Below are experts of layer 2 (counted from 0) of a mixture-of-experts language model. Rows are named router (the router's row for the expert), down (a neuron's output weights, with its number) and show model dimensions 0-191. Each number is 500 + 40 x the weight over its row's rms, rounded and kept within 0 to 999. Numbers have three digits each.
Before each expert's rows: "comes before" lists some tokens at least twice as common just after its tokens as in all text. This comes from a sample of Wikipedia text that the model never trained on. Tokens count by the router's weight.

# expert 22
comes before: " the", " a", " his", " this", " birth", " their"
router:539472514504432469580454534521477504509507454512559525508464580474500511447418518472558518449550501490469570542525508524536535525478503419504531482514571471498559566491474449449474510541476588408465531484514456558474509513506466541492545522545466472470510486524527595459565490504541501495472534525510544497558462522522505504492560574490479436472476540530450496544480562508459494556489548548496551511483435514473517616475555554579489577518521549459524507517483468514471473491458532522535517540514497471510454421490513490551480512454455507511411511582513455456518496524524437610
down3:484531565451467428458554512530536518568486433482504513446480487543510524528495468466529523449489512542462457477525508540504531485521500545487514524483545436493495521493506522500557489525510486480502472482477461516535547437477465521506493439443527504494519527522502513513447521504526485470504557467523475474479560494383556433478523538568502536482593453410528433463667497520527522479471506536528549399499547512445448502490520464499423448462438548559516496473419450446427505486543520537471494534472462542537498529514548475535495496498451455508519484482518592587513549454486469419
down4:466505512561528558490529510546507484562521457468494494525566585503460529466529497470497530528510406506517544599529496444502576511520462523504462498510525552454451502478430502471463486526443460492503466481517477568436552484511438486475482417461507513537576466528464527504474502530479521439513475460506480422509509523474538558553523437502495523507522487461509528541413426551519547449392491459540478494481515485478408512607519448584469443489481458484570501515536505458572485446512484462526468432506524550527500457558521483506499476476491519500490457562478557505489581407460470462
down5:506429413537499399534556544592507519537500559471531508513428544487460530498467508533475509475528512515438444532553553549469484578537520454506517503486457525568468440496495531530480570486479562488474486458491603477545498516464458532509513394546460467576476508496515536482531417501552435504594527604499468524455544451487570492520476582579535494503413464469540518451462536498462449610449554527486465516467504500514456483525514506498495524471494488492486463461485454525528459445463457492521526477509523466503507506521496509535521544536497488541514493485481483523551564526562485465
down6:527514464437522476539513511460532531542535509563481522499521587506539473462448530520518562443508484439538581519538450486542529467537407420514534523426480547443519563483489479482502546490509470445511496498557592498516524514485570507509508518511493491484477510439515517525437513444508563515521447504503526456466531526551494471472494557437487507507505506516504598465558511499408548435557466453514486536469514533549494526440429475508483500479515470468511517540441543489589453586521535501450567422434513535502497462495382512516453545550486477486436517564513484468566460501446502454
down7:457492517557483500491497568524503577540434550457474512411407491464491430503496536507509500472498483496509420510529516511517490503546519525522475552512463481418500475492464527454498500504515569491515502482457492460474513552489520562565549513484510389539522459540456550564613447525503548524541532537487554487487526527462490543527514483467540515495459574550493413465565447523526466521459497484489467568467536513488515499532534535479520460481553494528494527559424532475462491538567503449604474466417543460561506561548502480567486487480584489462490595488478529477565451484502560502
down8:439463492480500458554461484490455502505547492528457560536585519485516499523474534538449553497446530515397427501557481452455473498554468479475460531429481506485456543491518450514531520519540497506509451596494501474520522498521553576502516485524486510552567533504512493502492514514564484566483508481510476435422491476455473454499441439471491536479456493445488478561549391516525486480546537511557503538531498517529499444526483431425493437528418546479543470510520496538464491534446512532518518504504528527456533517376545564512522554557518491486595419525486597441481485479532476562
down9:486472516432508468474454560555471447604471522466535525493528480520503385519460481533506453446461508490551484467450479544475520492633460474453463521536529480460505544511500502497472447516493521501495517486579475455540532568538561543521527512532491488484483482485499580491585439540469525490534571527548453555480486472552492501457549516542461512469479442577573594460512495499447487481455479429531420474516500530491450529494524525458516553425439496519494486559502512566543526460544485475559513507489493497525495526515521553492541528493558543523496507404523574434444424491528485501
down10:509522532497484500470504510519478520506459523547490456472529485438454507508460514531481527544504456441460477469507510542534476481459557474490478480409487559429453495488518493472552572460529494465521525548517476513481500438480483507523435492487453570508507500533467452528524451414512512419552436396492475501460489485543522532490475552559494464527639518462549495462470489477537532495539568468522546481539460384482506524441445478516472585509574474571566517454475448482498444468551461504458521432524436529459458479540467528455496568479404519530526481545455455571539504458482502490
down11:534473484407493509543468496456503480593488454479539527566435398424497442482553527502461502532529519494467559501470479488553508489491516487456428560459503480414444497543525521489540529483523511565576544494495476498516468510586561519453601509470465532520480534504413453468436461438512451486520486512545511518539484524445547508487526472496483466435468529524564522517544458553444470491541509541488488518528447561449422484462498446491579514481501570558515482458484473522409474482518524496481491501448471489455431502542440514528507488467474491428508567519572532521478452437455482536
down12:460447491468524499437548455586542494533502541461522491428493480526506509528512472544502487494411518563500490509484554548477531473473500489499524511436519491551490462473527502481537482424453523533516463525533453479459509481525389519471456543519489539469491504491530519546483511569510408467472481402564575492483490513500456548558556513435540508435524506495545420440554545495557489563469494480465546440480488501477559484469494586439547502426487508481464442437560512451405551551524461505513519558549538536535486477510548497464444479458566475485579467519511553450481558478505539535
down13:540491475545428530492467500496425527552516552518458423497568532482541456503522471483508510479504499530481497442469492486474436504518482546454518519467555482522530542516524434396501543582521384498491545512479464538459427509559510448507498437514550527504498490469466493500519480494492507465534552510539465564505488469448490462472455522529445466487545448410524529484570526546549546517496505592480477549512526525488488547531497535544535555467481466415496450445455457518539504570422531442505455564426511530480564592465408449528488502495444480510533549469529500564447474544492524480
down14:487514480521496520400491466449454478471492513607538490548563495491467438480494452468412576523536545471582482481503423453464576534542429442507467488526497506446433512466460506491446470533581473476502533484446542538595487464499531514518558412532494515571523543509525484462474521514483554512541523511485438488487509541493519535531509487527434541459541555508457491538538481536460496472526552494484452521530494467487489480544515460520484466471487491482570562478433504550479425525559458475440511487491533438375458522395433518487458544514471518487439474502494492446486491502501455494
down15:529476475466560552525491511552539464451536572407511468503513435494536462560508460492406404519445469528459550481434512504469464435456488524502549483521467466498527480415536520480506533473493501540479444503534491399485483556531477483421415502473524534459477432541526487527539466508430468551498512471503515518544493478499481491480542449454584516512544418524501471442430475490507480553473485506468549514555463483483530505519492630504554549445467494480487463469533465471510519534510444479498484493586524491536488482576496550498537478522581514570505513466509450499414459426475524509
down16:507491487475453485534454538490481494525514456525468449500508500441439487534543464532416473531547528496550484518479468529579476505564464445553535550537572545515482550561492556489462501473460557531512493479574509498418511465448448563499493486547514523463470517541488484484493487582495487509494429497469477411521548474486529514478595553583531485465438500541516548508553399554483509560397486495487530490487522532468419492574492526496543518496478481476567485454568466548479434503520487591486506496493431454496509493515540520466452460480460450495515480438477463411489455424470442499
down17:468471591520482590458566477467521478540454522531453471478372481498490546552476502480505575519537533529438495454530509483481519508471463479505494492503475546537444449487512445565480510454569443405469517485429494494465491479479474496523480450459460482476458525481486481553472574501555482507536434473556517432513475452559506495564523476446545494570545455452484469521445449514539429547501483511482491444476478449497559500468435507538531406504523450508470491487521483474482472542579392482424480554526438508478445518451531468481512503526522443443476488465484516545583486449496484501
down18:527539427494496553542587525460448482457473536540540504520460587507456522524485491492480484483442547405551434471475480464540514471491571504533478486490535483445507496479522516517451503470522495471469393471550482497436517482611466467481592533465439491558527486448476589476478508531447502463523441538533483493562513525506487501445490485494433467476539482472436483487472590474521528505481470473508511528469525520468530539453453533506514529508556475537398476543428527488501537541460502509489517491509453519467454497440472540484412513502565572437503540470510425466464420578441528509
down19:487600453447470521426565511487506509428532517541599588528475488455473523469525520465529558503517509498476514522526445464507550479519482514505492542483473438409534489535455514516554523515526496491498486609417577532577446478543468438453451520506480470545530578472490509475525441487509510452521512448516496485474531508480491591527482465471522476456485516445523404531554562441543513520554563554432537480499520533496521441496515446508444448538486522539450497483517510464537432421449466511437503466477475516456493503497569542531460514454509509510561512542477532555480554541552544498
down20:494529490532521538507536520517455478510531521508476511534511494489467515443429534520409503571570530531518457521437463506477565533575533491590523485513567531481496418461490535482524512518465474453533472540436556495542530460504570503492522443578569520480521506512457421420573560527490511471484474513548444515490506544488479477461419546499519479511419505525520509511485484511472495492466624540517534469502520441488463535537555498505501500486471422505447503531502526569550413511479557543432468391455573531529506505457547493507471470468408515494445533448492448462481518533482461537
down21:552497528500474474483556490521470479500489526559494492548491471496542564545498510507549481528483408486503455498512545445464463581502521481570524479488466532608513524503433505551510566482458509524519447510524518468486477477418522468483446556517436559431491536528551450443567511438525488535491515517450525507601470464501509495531534573478515547477544502531529502501533452348484457429538467436523488466481519543599531512466527477454506491484572459474490521526526528480518539539570488591589496488476491514476436471533550505517555453538561508493462435461481484468522481525521510555
down22:504583537572465443487441516495503485472462470521539545520470505485539543424563493481539525473520515491548512529439508470503495497422430563469553466568507513538451508443541504494507460556526551479520545559493549531567510482450463578568414524507506474463545497478485558517536534472516501548469567464513461524464538461519521589502416515534512446501494496476481491467495515579462475550525555451499475522484509551454587513496503445511534550518562471440560586506522495531519501445428514530509493484440469433509570531530478478491454408484540510484552531454538531430489512470534465584
down23:523481474447512439485491455550533513567463455526465525483537519495469453435512522525502507565508494495462450511461423527528492528524543509493513541486515558498499521529477502561539474483528504500465504508448448543586572454565538488482584443531532595531513539456421545456530509484576460506528574459507528417549475448511559539482516523528511477526509492432522417479467476549439529548426472493579492483536506523432475505574463603529533503560547499474444528522453499517525550513447491510531561557458417462519546453501478514483574480479501531494421469526471535525423469522478511478
down24:512551500539546496580448568444512524515524519551482458544447496470448614557551559445526444534566541469459441515527475453573459411510474502563535557531508562507522469539464499505532524463479500520563491581478512473428493471509496549467473590531513497560496509424529582549475520434581476515561503523506555486496547594458587561483516511461492575492463538502536450536599463537463486515434509471480497466447523489451533541538468499536483474504475486505516540529548527512489470468537487572527566520491500547492499499462485524519496478473502471547505478518487499475527436465493475533
down25:452548508507429511511487487475542484604571498370530487503482513445542488520543474520471427533546500515518517547494523521502503440530501501472500486494496430446473565526444415471494499504494471524553508464544491454488487504447558531530515560479554572501477504506541471511478524495501508540540553499548444502530430578475494511507461542459416478489531472463480587521531467476459423548530497506604440525496488570457478564514475499427478477502545560463487426507449468486445527486489513589500504571534436528450470532457526456500498536516389438505485431453495496502512519499484443497
down26:493397510516519490445490521552577507534486483491534531485509485556494503566569462435443498609533459522486470604551505470584523513533536505530531546528486481455512468559469561455600521460550554532464511497415524472517565492525474489493477544519431474546491455535482460508563495536480471594479508444440489509492533434470528560476533505561442544570441531425496521469490536501499500545527509512531500523514483521441498496513577547442490463533546501493545504497555449491583593532533479490506521479456433471509520522504509458485487456476471539525492537539513481607509504527533527489
down27:552488523454431456524538558456502440568540487536489501493504523511533519463486513449529493463531519484505485515372579482435545492439537449460486582568530490476502491498601433549476529453501500548466524534507540552538587486561480554378552448490513484474442523453513457524465479511468437470460476556521488471515489454503489531497530514488520539513417428464516513464553585469500478487536505534515537473555528528506528487499575497532534562571436501524568463491473485533515487514570541543472483409535496464469480490504531534490549463547463504478476435500497454499467509473557567491
down28:517512452523550401504474472554477502473498450450512420547506566569484449448456496446528482489525511496488511570534557563498441510456461547462547503520522584523538551506472500475561463452495495483503498508485486498465450547419457489531469482536467543507471441528499579514577544490524506523530512548451537534492525615488535563458507536448510527423480502532495450490591517413508523531452538516457455565521524453490526524520522495551497496477531449433437538431505524550505467443494452449503517479602523538533486527483499525436495491572541515528497463428529444522559496479552486460
down29:449488485522507515610572461515561500485478489559465490527540518534493460504502527526460525456514552444505512467542522511505561511434431561520552485449508466523521455459423488481421491502515459564472476488517470472424471455501487421475540488488430485496493527536508499542527601488473493537550454470595523519573491437459555451470520498494497540455519534430529522493532499501447531537545473543495512520402521495516479492569484528452560480506508450484508538462541447556488465533442483493523468537566541508489484531507453534432461584490439572522536398477498453483549498512398526468
down30:522458480487530527500496515496460418498483515519542503460503436488548521472539502522503478577495502472466455511469484418547524461485581590510426489473458487450480442468507452456525504507577476561507460578514466481396508515568428484452561573470475527529534532464475523544530484461434497568504545511469599553550539491471495489491553502436483527500525506482538414489424523500504487476512447558524483502498477549512477522424543531534482502493503547484504545493516403442437480454493508432481469534448501485542521475592479476512551566441551525456508533604467495540450504525527513502
down31:519433514454523483508529448520499454460491525556490523470492572492532587521510520505500468463524499524531564488461461553438533433402504545456494464453424528575478547521549529479524473532532441511544520451486501494459426432501482496558506551466435534542502527452477505530456530486525460447548465550516472483499499562565543464561506440473545483521526479518477471525584510508459432457511476405532466474413507489525508489525485497486397510558512568507437474505549556540511521516549486494467532469436570546470569547449497457479469464539516478520541489531554497455601496502499559451
down32:491519448460540430466530481487500509446485479473502480389474509567471542507439466509445480454473547517480461466508446526616473564540611491525437500447499429478548513590542521552490530472460484558453519464507508397494481506554568484438455495515498549430467597464545613477483465547451525510506504496463484506498546526499548467490522483487458537537494473462525496513475513485492438508494435512459488508409495528506432504524489478523519444517447486503533456496506484574433557553507499508469520508468522545561552521542509501430588528492501479464517485474506485455456480513479434467
down33:576604498549519483575499498504546535497536479507481533453454499529482463433524515480510522466409521554424459532515492505557452482559504536460495527505409514598497566482588425548430447482438550448477464538564460447471466472479526576452477464476463462529525537437475572557493457493490516512437526499484503502476465544482587551566558559510541568459426470455529427496487486478537544502514510528473503442439455457521499489546496487528510477416457487475518480438497537504480510523444451466514481524490502486506490463470502541542499467502539487543558535498461521468497431479500545496
down34:506429423488541483537478499493467448482550532485513515555528485450596571440497467465461462458488511543537525515482582455477571514495523407470449495500519504571474502491560511444563507548480507480494523489481449539471492420547572475432558483495490488445526567482496454464447442479489465544540505513490530518544525423525537499552514543500515489518537550511579510512498513511436458472606449477508556532484470474536544453450448566480436470482445508566470424455533471482547493473479468486423519524475499508484516522521572531530484552461499480448497534518514479489406399472456479524
down35:507457542547518565572539495509545478509540443497499552533517555537549505484475494508504454454483484472495455535497524563518512486556497497452456498541462479524517390458548481521500395468477400537451527517456536492532495526532463537488513487528552506465471487511422530548564562541430450568463487488413501466495522538496420508486547554518569584534482443511454455487436430520497418535453525398546541523530505540552487497499513484570553561544438435517514471530487544524503512474519509470487485512477496574535457436477590498540508499536591535507496500459520497508468472474500498527
down36:541510463524554441496477506485498527503510558457474407498461507523467569490476425514512491489489518493505536497515406505566468550532456456538537579436527490573538455499552483573523519470479526528494501410534533430569467549474505538494562551575498509427500524536533416451500510495448561524478526581491497502491478531462573545527493532455601621537463466427509485481500490489508450459451451525465476453484527473481504441509416481445505509545424494516497466468479446552529485548501510504467490543496527485466472459506526451426484487518474490535471466447489521407518514480442532491
down37:534442512523518504453440455476539490490441501516528500521553484479467450585584507519533533527438504439519557509458487494512477496517485575453595510505465491486544571517420500531468465533468521500519474543536549469573435505496495423516534538545519541485459443503496542435548465483508554465464491493506529484422512495444567472547460451531451515498483530477494546506522535420472539572544511567535549497451462534529526538561437549442474496451512446491485500480400559426507533528557503492483515502490531476498504565448517478502451522480577455532501438536490476476513438535388522567